Below are experts of layer 6 (counted from 0) of a mixture-of-experts language model. Rows are named router (the router's row for the expert), up (a neuron's input weights, with its number), down (a neuron's output weights, with its number) and show model dimensions 0-255. Each number is 200 + 20 x the weight over its row's rms, rounded and kept within 0 to 999.
Before each expert's rows: a language model's description of what the expert responds to; "mostly gets" lists some tokens that are sent to it at least half of the time. This comes from a sample of Wikipedia text that the model never trained on.

# expert 57
Word-initial prefixes re, con, pro, dis, per, sub starting verbs and nouns, such as con-firmed, con-nected, form-ed, pro-ducer, trans-fer.
mostly gets: " re", " con", " pro", " dis", " per", " Pro"
router,229,207,184,187,191,173,238,209,179,204,230,218,202,180,189,189,224,165,227,188,194,183,218,177,183,209,205,184,193,263,198,188,191,205,169,147,212,211,211,215,202,201,227,204,204,167,205,212,186,220,181,191,196,241,197,178,204,242,207,175,230,185,168,228,205,178,212,194,200,176,219,203,182,202,191,222,212,161,206,205,173,197,200,213,221,214,155,179,168,183,188,209,214,218,171,196,216,162,209,200,198,197,194,219,205,219,210,198,195,183,191,165,183,246,193,211,192,223,198,168,221,181,217,201,149,252,200,171,202,219,190,191,221,188,190,199,214,178,185,179,170,176,205,166,221,207,187,209,194,207,220,196,234,162,188,223,215,172,249,198,213,187,204,172,218,182,166,189,188,224,216,221,201,229,192,168,184,205,189,209,214,187,184,190,205,208,201,160,215,192,195,209,222,188,223,203,233,224,211,200,206,198,205,193,225,188,214,180,208,190,181,250,218,237,223,229,218,171,186,174,181,200,180,197,206,200,201,229,191,207,176,190,212,208,197,180,255,196,187,210,201,216,206,205,189,214,221,207,206,167,216,194,204,177,215,172
up2,190,197,188,202,210,205,193,203,194,195,227,191,202,216,196,187,200,214,209,155,185,214,215,199,200,213,239,212,183,184,222,210,195,191,181,199,226,182,203,221,211,201,212,200,222,206,182,220,204,182,213,199,192,185,178,214,230,232,194,208,194,192,164,185,211,220,188,204,199,176,179,206,180,200,219,218,202,179,175,206,202,213,203,197,212,242,157,175,193,160,193,189,202,216,213,203,201,172,214,185,217,142,193,204,197,207,222,181,214,200,226,211,184,204,206,233,211,184,211,204,198,185,208,210,221,175,227,217,203,213,264,207,237,173,217,160,223,199,185,195,177,209,162,186,181,172,196,193,137,208,212,192,218,184,204,211,185,205,181,193,206,192,193,196,218,183,222,203,181,202,235,253,195,196,211,203,184,222,204,197,215,192,203,181,199,215,219,133,185,160,213,170,216,235,189,201,172,224,177,182,193,230,225,159,215,202,210,190,206,191,211,204,216,205,215,181,215,218,206,228,191,232,161,210,179,229,229,183,214,210,210,213,204,202,221,181,217,182,202,206,196,192,132,177,214,189,204,237,244,237,184,155,201,185,190,171
down2,155,205,196,193,253,197,213,187,194,192,198,197,228,194,172,205,201,200,179,224,167,181,221,224,207,177,167,174,209,238,181,232,232,211,192,224,209,159,218,230,203,201,223,210,209,193,247,212,224,168,202,198,191,176,171,202,174,197,237,214,177,230,197,164,180,208,191,165,217,220,187,179,189,199,204,191,192,192,188,167,198,200,223,201,167,230,199,199,199,189,226,193,191,207,217,197,196,191,218,208,183,195,165,209,195,187,212,227,221,199,180,208,208,172,188,217,237,197,186,197,202,241,187,209,211,184,196,208,182,186,202,207,206,218,221,171,193,191,196,156,160,217,224,230,208,208,182,199,191,194,201,227,214,168,220,213,219,207,199,218,192,197,211,181,216,211,211,188,204,223,199,221,181,180,205,207,176,197,239,262,224,208,206,165,184,183,231,212,236,196,194,218,230,235,218,192,212,187,179,180,209,207,183,236,218,185,181,214,191,216,187,216,228,170,187,190,210,178,238,238,192,207,187,190,189,198,160,218,200,187,217,224,239,175,187,223,178,170,164,192,196,178,185,187,181,197,192,181,200,205,202,170,207,180,189,247
up3,202,194,220,238,187,183,242,184,165,206,206,221,237,197,213,203,215,185,226,238,198,219,177,205,176,202,200,186,183,216,186,169,159,224,193,217,175,208,191,219,208,218,223,192,200,177,221,221,184,204,195,199,245,208,215,196,188,224,200,222,221,204,176,200,195,211,199,206,217,213,211,199,179,196,194,195,224,186,200,208,204,199,190,186,227,187,186,166,177,176,185,200,215,181,190,165,175,217,220,176,218,222,179,234,194,189,212,161,181,180,189,200,188,199,172,169,185,199,173,178,213,197,221,201,182,187,196,231,184,208,218,218,220,195,182,180,214,190,209,149,233,205,197,217,228,212,202,199,200,207,210,170,183,245,213,219,163,162,218,175,198,226,206,201,208,208,269,199,234,227,207,222,218,240,225,185,188,173,200,223,215,232,191,183,225,207,210,203,167,226,209,204,220,190,222,212,210,185,214,215,196,219,202,205,226,182,199,225,161,197,160,203,189,163,195,239,195,209,181,185,173,181,183,215,254,181,178,207,201,211,217,221,214,177,198,199,204,193,202,190,207,187,232,235,213,218,240,183,169,202,209,212,164,203,177,186
down3,160,203,208,225,185,208,198,203,201,226,184,218,195,192,160,187,216,198,200,232,185,197,180,210,184,197,202,219,204,176,208,204,210,162,213,180,190,217,202,181,194,199,198,233,214,204,186,200,203,222,201,250,173,199,216,194,171,187,169,206,200,203,195,201,195,239,206,210,200,215,185,185,229,216,172,205,181,215,205,193,195,189,211,193,198,156,212,233,214,201,240,235,205,213,174,193,216,199,240,205,218,196,234,194,204,161,205,186,222,217,175,236,192,239,209,216,193,203,212,214,274,231,203,207,210,192,198,174,216,160,183,206,239,213,194,170,210,196,196,179,183,197,225,183,195,200,200,196,186,231,177,176,182,179,205,205,164,233,167,225,210,237,150,194,185,222,186,191,190,190,180,203,228,173,136,188,187,190,189,199,208,170,178,224,219,176,183,223,184,234,201,202,180,192,208,188,192,180,183,210,163,188,200,171,241,192,172,210,194,214,199,177,191,205,193,238,183,210,230,201,235,222,213,215,192,217,173,190,206,219,183,199,225,231,215,245,208,199,216,209,182,183,217,211,222,198,219,210,161,198,193,197,185,207,188,203
up4,228,205,208,207,219,197,189,195,191,207,193,183,175,199,198,216,172,180,212,196,254,189,205,161,210,241,232,202,179,227,211,210,150,229,173,202,192,216,240,187,174,177,237,156,191,205,191,168,205,239,180,222,199,235,213,192,207,225,221,217,185,213,161,211,180,224,200,205,224,237,204,171,220,233,206,206,207,199,180,152,188,185,208,226,170,173,236,171,227,190,210,196,208,200,202,200,218,184,184,208,185,222,209,229,210,237,205,197,195,210,197,183,191,201,185,169,196,201,220,157,197,214,231,193,186,213,197,168,217,198,235,196,190,188,184,213,175,191,191,183,199,215,189,166,205,225,212,229,200,219,227,189,210,203,179,204,187,200,202,203,196,189,222,164,207,189,201,190,194,193,192,198,212,228,225,199,182,159,208,150,200,206,221,168,212,184,219,180,237,205,197,194,183,172,195,200,187,200,188,209,224,176,183,188,204,177,205,243,195,221,201,226,201,198,237,177,198,130,208,220,204,198,154,186,218,177,204,217,205,205,229,196,177,185,222,183,211,187,206,180,208,170,204,168,190,209,210,199,204,193,216,196,193,184,213,168
down4,231,182,174,154,197,231,230,174,182,200,202,191,203,190,202,160,222,170,235,200,193,200,187,207,191,205,209,195,201,199,188,164,176,187,226,214,216,205,192,207,193,231,147,200,207,185,237,197,171,195,216,193,199,204,215,218,192,220,188,172,229,179,190,177,207,183,222,197,191,185,198,192,154,215,191,166,249,196,191,226,190,180,202,190,230,191,198,224,224,173,165,148,201,186,173,175,206,234,202,182,179,191,207,203,175,217,195,176,223,185,202,204,214,225,237,209,222,191,194,201,200,169,204,213,219,205,209,197,226,193,231,226,218,190,204,204,181,191,186,192,209,192,208,199,207,243,217,214,195,202,210,150,248,227,176,189,224,226,200,171,226,163,178,189,197,209,244,206,226,238,218,182,198,203,192,219,235,250,216,221,208,223,204,212,186,211,203,178,191,174,207,218,196,213,173,205,184,195,219,184,231,205,168,156,209,214,167,200,187,215,241,163,171,187,184,206,203,192,203,210,186,210,239,187,194,208,196,207,199,185,202,213,184,192,188,190,206,220,213,197,191,210,206,201,179,241,165,205,179,190,177,223,186,188,204,199
up5,206,208,216,184,226,239,260,209,179,208,184,178,211,192,230,204,207,165,205,180,211,166,201,231,199,190,186,189,188,234,198,214,219,220,200,233,208,208,237,221,200,207,212,196,189,216,178,178,178,229,240,157,200,195,189,214,225,163,174,183,252,164,183,187,179,238,200,224,166,217,190,206,226,228,202,173,205,196,209,185,193,217,219,183,197,197,199,211,194,180,221,239,221,184,207,197,203,173,233,212,215,177,224,208,204,217,198,221,219,186,212,198,218,225,232,222,211,190,175,211,207,181,192,175,201,190,216,174,217,192,223,162,194,204,224,198,198,181,211,193,190,191,201,217,173,211,202,210,186,214,177,229,192,180,158,190,234,208,224,209,186,189,192,219,206,185,200,173,172,219,200,205,198,189,194,236,229,214,199,224,216,251,189,195,200,220,176,263,175,193,186,219,218,177,203,236,191,214,220,198,178,233,203,195,225,207,206,175,206,220,191,232,184,205,204,234,213,172,205,195,200,199,205,178,237,177,218,222,194,229,208,207,211,191,184,216,180,222,205,170,225,186,195,214,220,190,160,191,189,168,190,176,210,208,168,200
down5,197,212,207,194,194,225,206,189,216,190,224,202,205,211,199,177,222,201,237,214,208,215,182,219,220,161,196,154,229,184,230,210,225,212,189,198,222,195,191,201,164,202,214,142,160,179,191,202,188,192,210,205,197,189,194,205,213,191,209,185,174,208,199,216,221,183,214,206,213,222,191,224,212,228,191,208,175,194,202,218,201,188,198,201,211,216,126,170,184,202,212,173,197,223,256,192,174,193,213,194,224,189,199,156,178,190,212,214,214,203,162,192,159,192,204,205,183,206,183,207,199,210,233,193,213,200,234,203,191,213,213,182,183,182,215,207,161,217,185,187,188,206,223,186,208,183,197,175,210,159,211,177,224,219,249,246,162,221,216,186,225,184,192,193,225,203,226,210,205,190,189,200,205,199,208,213,195,211,205,203,217,195,201,206,228,161,202,192,217,252,177,215,226,200,196,178,231,211,193,200,194,188,180,211,171,184,177,213,217,219,171,179,199,197,214,190,171,171,174,239,194,218,187,186,201,186,202,200,205,202,208,220,215,226,197,229,212,239,192,194,193,218,224,172,183,141,230,243,209,219,168,207,184,191,231,198
up6,245,207,222,193,229,195,201,190,222,212,212,196,179,213,195,185,200,155,213,165,218,167,220,191,241,208,184,183,209,185,214,199,199,212,196,208,237,228,169,215,178,184,205,184,197,228,184,219,184,189,227,194,195,229,229,206,172,212,186,187,231,195,207,187,188,193,229,187,202,196,182,229,223,205,170,213,254,204,187,199,197,161,201,208,162,212,215,200,211,198,201,189,196,201,186,167,214,200,173,214,182,172,188,210,184,184,207,195,213,184,201,202,232,207,226,184,165,206,219,235,204,190,199,222,198,231,216,189,215,239,160,202,232,197,172,188,213,203,203,181,206,186,231,192,197,214,195,231,220,231,191,211,218,205,151,181,196,209,207,198,189,210,232,233,207,216,170,150,195,217,182,208,174,219,216,193,192,193,187,219,202,216,210,205,184,179,170,197,225,214,202,224,253,182,220,155,192,194,216,217,207,164,199,203,194,213,218,182,200,216,248,221,196,215,207,195,222,193,197,195,167,184,248,239,221,194,233,202,221,208,172,172,195,199,194,192,185,208,203,197,209,201,207,207,162,194,214,169,184,189,230,233,254,223,204,205
down6,172,217,188,209,208,216,204,174,186,197,214,198,218,220,206,163,192,237,195,209,189,212,212,185,187,205,228,231,195,200,216,197,212,223,213,169,250,197,220,224,192,250,208,168,228,171,207,176,225,235,185,231,177,248,202,202,207,193,224,195,173,182,188,195,163,217,213,228,210,199,215,167,241,225,187,218,244,191,222,193,161,174,209,207,235,164,190,192,206,220,195,214,182,230,211,192,185,177,191,212,217,217,201,206,204,220,199,221,197,182,194,193,220,209,182,204,216,182,202,195,176,145,195,220,215,177,195,204,234,176,230,203,216,223,217,162,234,185,206,214,228,197,191,207,180,193,229,188,207,176,173,229,216,195,225,202,185,181,193,223,192,202,199,200,200,157,184,198,211,221,197,240,200,181,211,199,204,224,179,177,210,174,203,215,199,191,187,228,150,207,207,160,168,187,209,242,217,219,201,204,211,210,199,183,219,213,214,252,200,202,184,204,202,245,172,216,173,198,201,195,183,218,216,184,214,187,176,218,200,177,204,215,244,190,228,194,208,188,191,187,194,219,198,211,192,166,192,181,197,205,208,178,182,233,190,211
up7,177,208,171,151,213,158,230,183,190,206,190,182,176,214,217,192,181,177,214,216,203,196,215,193,199,184,202,205,194,190,199,206,221,193,179,191,194,201,206,183,207,242,213,218,205,208,156,215,186,181,204,212,237,206,178,221,209,200,218,207,211,221,192,210,169,164,197,202,188,207,173,200,194,190,216,215,241,188,200,207,212,184,244,174,229,185,206,207,202,172,188,188,216,179,167,161,187,178,210,210,202,216,177,172,178,217,190,192,189,170,191,191,228,210,177,213,215,163,193,175,187,224,216,182,217,201,170,238,213,187,223,176,212,203,179,195,212,206,176,183,177,210,206,235,203,208,187,178,182,222,189,201,229,203,174,239,211,201,222,180,202,196,171,163,228,184,181,199,174,224,181,230,157,200,194,192,220,178,197,234,204,194,210,214,214,201,184,209,193,221,202,193,186,201,238,188,214,201,225,223,205,188,173,213,221,192,208,192,199,168,250,252,163,217,211,226,226,231,213,246,189,215,210,226,204,163,224,198,214,204,208,170,166,188,220,163,240,153,187,187,188,214,195,214,164,201,202,190,217,210,229,197,194,221,194,202
down7,217,174,212,217,200,195,236,183,217,180,209,210,241,191,195,229,225,226,196,164,192,200,171,193,202,202,212,202,240,161,185,192,183,191,174,199,169,211,199,197,205,204,185,208,182,187,242,208,197,198,200,200,177,203,213,211,146,185,207,177,210,205,200,216,225,170,214,212,175,187,201,203,236,138,195,209,189,208,194,215,176,175,226,230,218,211,199,187,187,199,215,220,221,189,242,218,204,177,193,237,216,198,215,225,218,180,198,181,176,176,174,237,189,171,188,191,198,221,191,188,217,231,208,222,230,210,195,221,182,192,178,173,203,178,193,201,228,211,192,206,215,171,203,216,191,197,241,190,180,204,182,200,212,236,210,207,173,188,197,168,180,210,221,238,188,216,181,201,207,219,194,215,200,179,212,191,220,163,203,176,199,170,171,200,223,203,214,198,196,195,224,209,214,202,190,192,196,221,223,201,166,158,180,176,171,198,193,208,177,179,201,211,236,210,150,217,207,233,196,185,192,157,205,235,206,230,193,163,192,210,174,240,231,181,194,196,194,185,222,221,208,222,175,205,186,171,189,196,220,224,179,240,243,215,188,198
up8,195,200,214,172,208,236,192,206,187,194,199,221,224,154,223,174,177,216,181,202,191,224,239,189,196,194,191,199,213,189,201,203,195,232,184,195,166,192,215,167,198,197,201,171,208,222,207,244,177,220,205,176,179,220,244,192,221,228,218,197,207,234,197,183,210,207,201,218,237,146,185,248,197,228,164,182,202,172,217,195,202,226,202,183,195,208,173,221,195,188,190,194,192,151,184,203,196,182,160,198,190,206,182,202,181,189,228,242,172,194,186,217,171,205,216,184,219,194,223,221,234,176,233,230,177,236,226,212,183,240,188,186,201,181,199,219,208,190,226,215,182,212,214,196,197,204,194,194,200,203,206,229,209,188,215,182,198,177,191,211,198,186,218,178,223,210,179,218,211,232,206,180,194,210,179,206,223,190,175,207,206,234,181,201,203,206,183,212,200,261,213,182,215,204,209,207,236,185,227,182,216,174,241,185,204,176,208,194,172,161,207,217,229,231,225,176,205,220,205,203,206,225,183,214,201,174,201,178,199,220,200,219,183,229,212,186,199,205,230,199,240,196,178,203,208,225,203,218,201,231,205,174,237,208,205,165
down8,209,196,208,220,186,222,217,151,203,226,184,213,197,210,210,189,192,192,188,193,177,213,164,214,170,204,189,229,198,196,215,179,212,171,197,172,201,217,237,195,217,165,229,204,220,191,191,190,166,196,247,198,202,210,207,196,172,161,220,236,192,168,179,206,166,211,178,169,199,210,196,239,184,183,187,188,186,184,204,222,237,180,178,197,216,195,220,204,214,219,224,197,161,192,181,241,210,172,192,187,194,244,201,200,202,188,189,216,207,204,216,203,164,175,170,236,198,211,198,186,189,197,265,192,217,181,230,216,203,210,209,208,175,181,203,196,189,215,224,196,211,171,246,190,188,189,214,210,203,195,224,203,187,216,217,206,183,216,198,244,203,197,206,190,152,211,202,210,212,192,210,209,198,193,208,194,175,227,201,236,161,202,186,199,195,215,184,205,218,204,213,208,212,187,195,179,164,132,226,199,195,202,202,180,147,188,217,217,199,232,189,197,162,212,216,207,211,186,196,211,218,196,190,203,226,219,150,218,222,235,201,210,214,161,216,191,216,177,191,193,182,194,213,176,196,153,185,216,205,220,213,214,190,195,225,208
up9,232,206,181,175,162,182,234,189,215,189,224,210,181,225,202,204,179,169,165,175,239,235,235,198,193,189,213,185,224,192,209,207,200,219,186,189,207,203,199,232,191,198,198,222,212,199,223,218,203,196,201,210,170,229,216,148,163,219,187,186,184,194,201,205,187,174,234,182,202,196,161,185,203,191,163,174,204,212,196,231,208,199,220,201,201,213,212,246,212,187,210,200,218,200,204,210,190,223,197,193,174,196,213,163,176,183,213,198,180,214,218,194,181,201,211,194,230,211,219,170,213,203,140,203,182,181,206,171,191,195,185,211,216,221,176,232,205,237,197,186,203,177,216,240,205,188,215,206,158,215,177,194,194,190,209,165,140,148,196,168,223,217,221,215,180,206,210,203,192,209,215,182,195,187,207,219,183,186,183,209,224,196,177,195,212,218,188,207,208,195,190,183,183,231,230,183,233,205,204,171,200,185,221,192,188,180,190,180,236,206,211,215,180,228,218,223,216,242,186,168,232,208,187,181,192,223,216,225,195,207,214,222,214,216,186,209,224,194,211,171,203,164,175,240,191,215,223,206,192,184,207,198,203,218,177,154
down9,195,178,210,206,207,208,183,194,182,200,215,186,195,197,196,217,216,171,179,212,208,195,168,197,182,205,198,201,186,191,227,193,227,175,238,206,213,212,204,202,196,211,206,166,188,205,217,190,171,167,186,203,213,188,188,172,221,194,221,210,218,182,188,199,241,216,216,229,166,207,196,200,186,156,243,235,196,233,205,198,214,233,190,233,236,236,203,225,186,162,206,150,191,188,220,189,192,220,187,180,186,231,191,215,222,183,185,195,212,232,208,202,214,159,192,193,182,200,185,252,212,196,178,194,181,201,227,211,179,195,213,218,185,137,186,198,178,189,202,194,204,201,193,197,195,240,181,175,200,235,196,187,192,232,225,209,231,246,189,178,220,197,195,194,224,207,177,218,197,161,259,210,209,184,220,160,178,178,213,178,186,237,197,218,192,188,208,196,191,217,221,174,178,191,190,188,202,181,205,175,188,199,234,202,172,165,206,166,183,198,202,204,203,188,213,174,175,185,207,236,202,181,196,173,185,209,194,182,224,191,215,212,227,216,198,231,219,167,194,167,216,215,207,222,196,203,183,177,206,196,224,178,231,204,236,211
up10,166,223,185,170,188,258,192,211,173,215,178,198,195,193,186,225,211,199,197,197,196,170,218,191,169,204,212,175,215,195,172,203,229,211,201,237,204,195,198,191,201,175,222,190,211,211,207,183,200,179,227,226,203,192,225,209,183,173,204,171,184,240,204,200,215,185,221,190,246,219,180,197,200,195,166,186,228,196,219,198,192,241,211,186,196,201,204,189,203,183,221,227,207,234,207,233,221,182,209,208,186,214,201,185,222,195,169,203,197,181,218,179,202,208,207,206,203,194,188,188,188,204,184,195,205,210,186,203,211,194,184,173,207,224,180,235,225,219,198,180,177,206,171,235,198,203,191,207,213,207,212,190,228,210,203,195,205,187,221,203,199,213,201,186,185,203,165,218,249,214,209,224,212,175,221,236,185,168,177,237,205,186,183,199,231,243,201,192,183,159,215,207,245,220,209,177,197,230,199,212,155,178,202,199,191,218,192,228,197,207,184,214,206,156,232,181,194,209,236,190,185,198,233,151,181,176,198,202,144,178,191,205,227,167,183,193,199,155,199,225,173,188,186,200,213,200,174,191,216,224,217,201,199,190,261,165
down10,197,196,184,184,170,202,208,190,172,202,209,188,217,191,241,207,222,213,188,196,174,198,205,228,179,168,194,231,185,192,205,157,229,229,144,223,214,200,216,249,196,213,252,215,171,222,239,217,175,212,204,209,223,241,175,230,213,189,199,194,169,229,193,211,164,192,200,205,239,195,186,179,199,198,225,180,166,216,209,181,211,209,200,216,208,188,194,183,160,213,191,184,208,169,235,190,170,202,153,207,168,226,230,227,210,213,190,207,195,193,176,221,205,218,208,191,216,185,195,210,203,233,204,171,215,203,190,218,181,208,237,219,194,201,194,193,189,177,182,201,189,240,184,167,196,201,202,197,213,194,209,214,233,191,193,201,162,217,231,191,192,183,223,184,156,170,185,209,188,221,185,190,181,186,212,200,193,185,160,197,209,215,219,147,232,178,181,229,192,190,181,238,191,221,198,188,175,197,184,202,194,204,207,173,249,237,209,206,223,188,189,217,177,199,189,163,215,186,203,206,181,203,186,147,185,197,221,193,205,190,190,184,181,182,219,225,216,205,202,201,204,182,203,205,197,200,216,212,220,194,203,218,187,209,190,225
up11,197,211,209,216,200,185,198,208,196,225,225,215,216,177,231,210,216,215,221,179,193,192,200,170,235,203,188,239,168,198,206,231,226,192,217,195,219,223,199,212,169,186,214,198,231,188,188,171,228,177,187,218,195,190,183,205,189,188,172,208,168,205,223,148,192,197,177,210,164,222,216,206,224,215,203,186,181,202,218,199,221,143,228,225,206,225,172,184,220,204,192,169,189,252,198,206,202,183,221,210,154,217,250,216,195,175,198,200,230,195,177,195,197,223,202,206,170,208,182,214,203,212,221,191,197,212,189,191,165,180,190,187,208,219,200,198,195,198,215,200,178,186,236,172,181,204,227,207,192,202,178,169,204,232,192,176,237,203,171,230,221,209,228,206,207,231,207,194,192,256,191,181,207,218,217,203,177,191,184,156,190,203,201,179,176,192,191,199,193,248,207,210,213,233,210,196,186,228,197,205,217,195,160,224,223,205,168,210,202,214,235,191,148,201,211,175,200,199,203,201,190,200,203,173,197,192,209,209,209,174,167,181,180,189,188,227,232,189,213,170,197,168,240,206,223,201,182,201,194,209,207,184,212,243,180,197
down11,217,208,171,191,205,235,185,238,182,253,187,206,200,189,220,202,207,167,211,194,181,153,221,192,205,201,192,202,198,234,229,178,210,207,163,212,217,204,197,165,211,209,208,171,199,221,179,187,166,220,197,182,212,221,196,214,216,189,208,202,216,206,197,191,182,164,180,211,209,185,193,209,189,203,177,210,208,195,200,201,195,206,179,206,171,179,184,158,235,211,209,225,221,185,198,194,187,234,203,221,181,203,225,224,170,216,180,180,185,208,171,187,204,206,202,181,236,186,191,186,205,208,207,218,184,186,175,190,190,181,211,188,197,206,219,185,215,189,196,221,233,192,200,194,205,206,239,168,200,192,235,176,181,163,207,177,207,167,228,199,178,202,210,183,196,182,167,179,235,201,198,209,217,223,197,173,175,192,156,206,213,194,206,210,186,192,170,234,229,168,223,227,206,208,223,219,226,214,211,171,254,177,197,216,186,215,202,200,201,211,184,170,241,171,215,222,161,175,208,201,164,195,232,217,216,208,241,213,134,199,184,195,203,206,229,223,203,167,180,208,201,230,204,190,195,166,175,198,212,197,193,189,248,208,191,210
up12,203,228,179,176,198,202,187,211,171,220,212,192,181,199,206,189,196,196,179,154,230,209,175,229,229,187,255,202,185,213,203,195,160,187,199,219,234,193,167,244,182,188,167,194,152,190,217,178,206,187,211,217,207,180,215,178,192,225,190,215,186,216,198,183,183,185,208,201,179,206,204,183,203,232,229,185,232,195,185,220,217,204,176,214,231,185,234,168,207,204,177,213,183,284,192,193,194,199,197,220,201,234,212,200,195,176,179,207,206,214,216,232,199,179,194,207,215,186,226,185,192,193,203,191,192,234,173,193,162,194,199,161,177,204,216,223,192,200,207,195,195,213,180,211,238,241,215,187,215,206,198,194,213,204,204,196,233,174,235,171,184,173,198,178,207,176,213,186,184,146,227,187,160,189,218,177,208,192,202,227,198,219,147,235,182,201,195,177,189,202,163,184,205,224,186,197,215,219,213,193,226,218,238,204,193,177,214,174,205,188,214,208,187,181,208,252,227,193,204,206,206,194,204,158,204,213,204,208,213,179,208,193,198,198,195,195,203,196,192,203,180,224,245,198,185,203,175,208,189,211,193,184,202,183,209,196
down12,186,252,177,191,218,217,186,202,214,187,229,206,210,219,218,181,204,215,173,225,206,198,201,199,200,149,196,173,210,210,201,154,199,225,216,178,210,213,208,195,192,193,193,204,197,207,184,183,169,239,204,200,199,233,210,187,203,217,199,205,222,198,197,199,199,210,188,213,220,183,195,193,186,232,209,213,220,222,209,204,205,209,218,186,229,235,202,209,197,183,213,225,153,211,184,208,207,198,194,180,161,207,200,195,206,212,139,176,198,191,201,145,213,187,190,191,214,226,197,205,189,192,230,173,174,184,169,263,217,178,184,210,204,219,210,210,217,216,167,235,173,185,235,216,232,235,186,216,190,225,180,224,179,209,173,186,188,188,172,228,189,215,191,167,216,200,177,210,222,190,235,204,191,212,205,192,212,215,220,166,217,178,216,187,214,228,228,192,172,212,190,236,184,197,213,205,216,193,170,222,185,176,173,213,233,169,185,198,201,202,211,197,208,173,240,153,171,228,196,205,237,182,203,230,184,188,201,233,209,191,232,176,181,224,201,192,177,209,196,189,199,215,191,195,200,211,192,195,197,203,170,170,192,156,185,234
up13,218,206,232,233,186,193,195,207,187,209,229,190,188,192,245,190,189,178,148,184,170,190,224,215,220,204,194,178,218,204,194,171,197,219,237,195,228,212,228,188,203,202,203,188,202,186,149,238,190,214,211,235,228,208,211,195,206,184,194,153,221,180,189,189,195,171,191,212,200,166,227,199,205,212,216,249,216,167,202,226,204,178,214,206,177,238,178,203,177,174,188,215,221,209,169,202,230,158,179,191,192,232,207,222,201,202,191,255,217,209,195,205,167,218,228,196,212,206,183,169,190,223,209,191,179,221,208,185,196,224,219,179,185,213,169,227,205,195,180,183,203,218,212,220,245,213,197,209,228,240,192,199,209,193,201,207,186,185,190,215,213,191,205,163,196,195,212,228,198,196,231,215,177,207,206,165,206,217,212,205,177,184,213,214,208,219,192,174,183,220,206,196,200,213,207,194,190,168,213,231,222,201,209,182,187,190,186,203,180,200,214,202,192,194,174,244,203,208,230,180,206,230,207,221,207,180,203,205,169,184,218,184,175,200,174,217,209,214,168,227,173,195,203,161,197,158,206,171,151,237,200,214,178,234,195,209
down13,186,180,217,220,211,222,210,192,209,203,207,198,191,220,215,212,179,248,199,180,212,207,210,192,181,244,214,190,212,184,198,196,225,217,219,209,221,175,201,170,224,202,219,184,211,250,219,220,180,214,216,202,193,182,199,165,213,204,172,236,177,197,239,159,196,211,197,228,212,179,201,201,190,219,187,158,206,215,188,200,190,160,231,206,201,217,198,202,234,184,182,180,170,195,216,232,194,204,175,186,212,205,191,212,165,211,224,181,181,185,208,206,192,166,226,191,198,229,187,205,210,209,213,204,144,231,247,197,219,187,203,198,193,188,189,187,209,182,231,178,184,211,185,217,168,207,212,176,182,188,229,192,173,207,220,186,205,177,204,193,205,197,180,223,193,219,228,225,175,217,179,204,182,188,221,168,239,167,233,188,203,219,147,211,207,198,205,199,191,201,209,191,195,226,207,230,208,200,145,214,198,174,210,211,224,213,205,226,228,190,197,184,199,192,197,189,157,185,224,186,195,173,206,179,176,192,210,200,177,217,226,205,165,174,193,219,175,188,234,187,199,223,162,185,197,232,185,211,188,205,182,178,221,146,219,172
up14,204,246,219,194,217,204,205,203,196,220,236,167,165,190,195,200,175,235,194,166,195,172,197,255,224,158,192,220,152,194,161,197,232,178,212,204,202,184,152,190,181,185,194,192,230,191,218,188,198,168,214,201,202,219,178,188,234,183,194,187,207,223,222,209,212,214,162,211,218,167,192,160,168,187,196,188,176,197,225,203,194,161,239,204,219,224,177,202,182,178,168,219,196,214,204,200,170,221,196,185,189,212,210,190,185,241,193,211,182,247,195,179,208,178,195,205,200,202,209,188,233,205,201,219,192,206,230,193,223,176,209,231,241,219,207,179,252,203,197,210,195,167,191,203,191,189,214,208,207,176,180,218,219,194,194,187,196,193,211,215,201,233,184,232,191,201,203,203,190,205,208,229,184,211,213,205,223,193,181,208,189,191,243,205,214,215,209,217,236,199,212,188,215,189,221,205,188,218,219,196,192,229,231,190,178,213,185,200,197,197,184,231,202,216,220,188,186,175,178,191,229,225,218,198,191,192,210,208,181,217,230,223,178,172,197,209,137,204,211,197,210,196,221,196,195,197,226,212,186,154,221,177,188,199,198,241
down14,191,183,201,192,210,187,179,190,228,221,197,187,176,220,244,192,151,225,189,222,200,215,218,210,224,202,190,195,198,199,213,170,205,202,193,175,211,202,200,185,201,219,200,180,199,195,218,210,209,189,197,188,173,191,217,201,194,205,197,194,238,225,205,208,214,197,187,178,220,229,221,188,199,178,209,190,225,201,185,199,166,192,216,204,165,193,212,242,215,228,236,205,157,222,219,204,180,199,214,179,193,214,173,202,211,212,189,199,213,203,206,187,183,171,204,205,188,271,172,189,234,216,202,229,206,182,179,203,193,225,193,202,226,172,212,214,201,230,194,198,210,199,187,193,183,207,237,206,234,211,205,174,161,209,208,250,220,163,234,193,189,185,179,208,189,209,198,206,182,206,222,167,203,209,171,199,192,220,199,246,177,178,183,171,173,207,162,169,197,245,168,202,176,165,205,186,202,186,233,210,186,201,170,204,205,232,181,182,187,206,231,145,206,197,212,190,184,193,187,199,175,172,167,216,203,201,198,237,226,176,201,191,234,152,207,215,210,202,175,146,189,202,215,182,169,205,235,225,194,199,197,197,207,187,214,211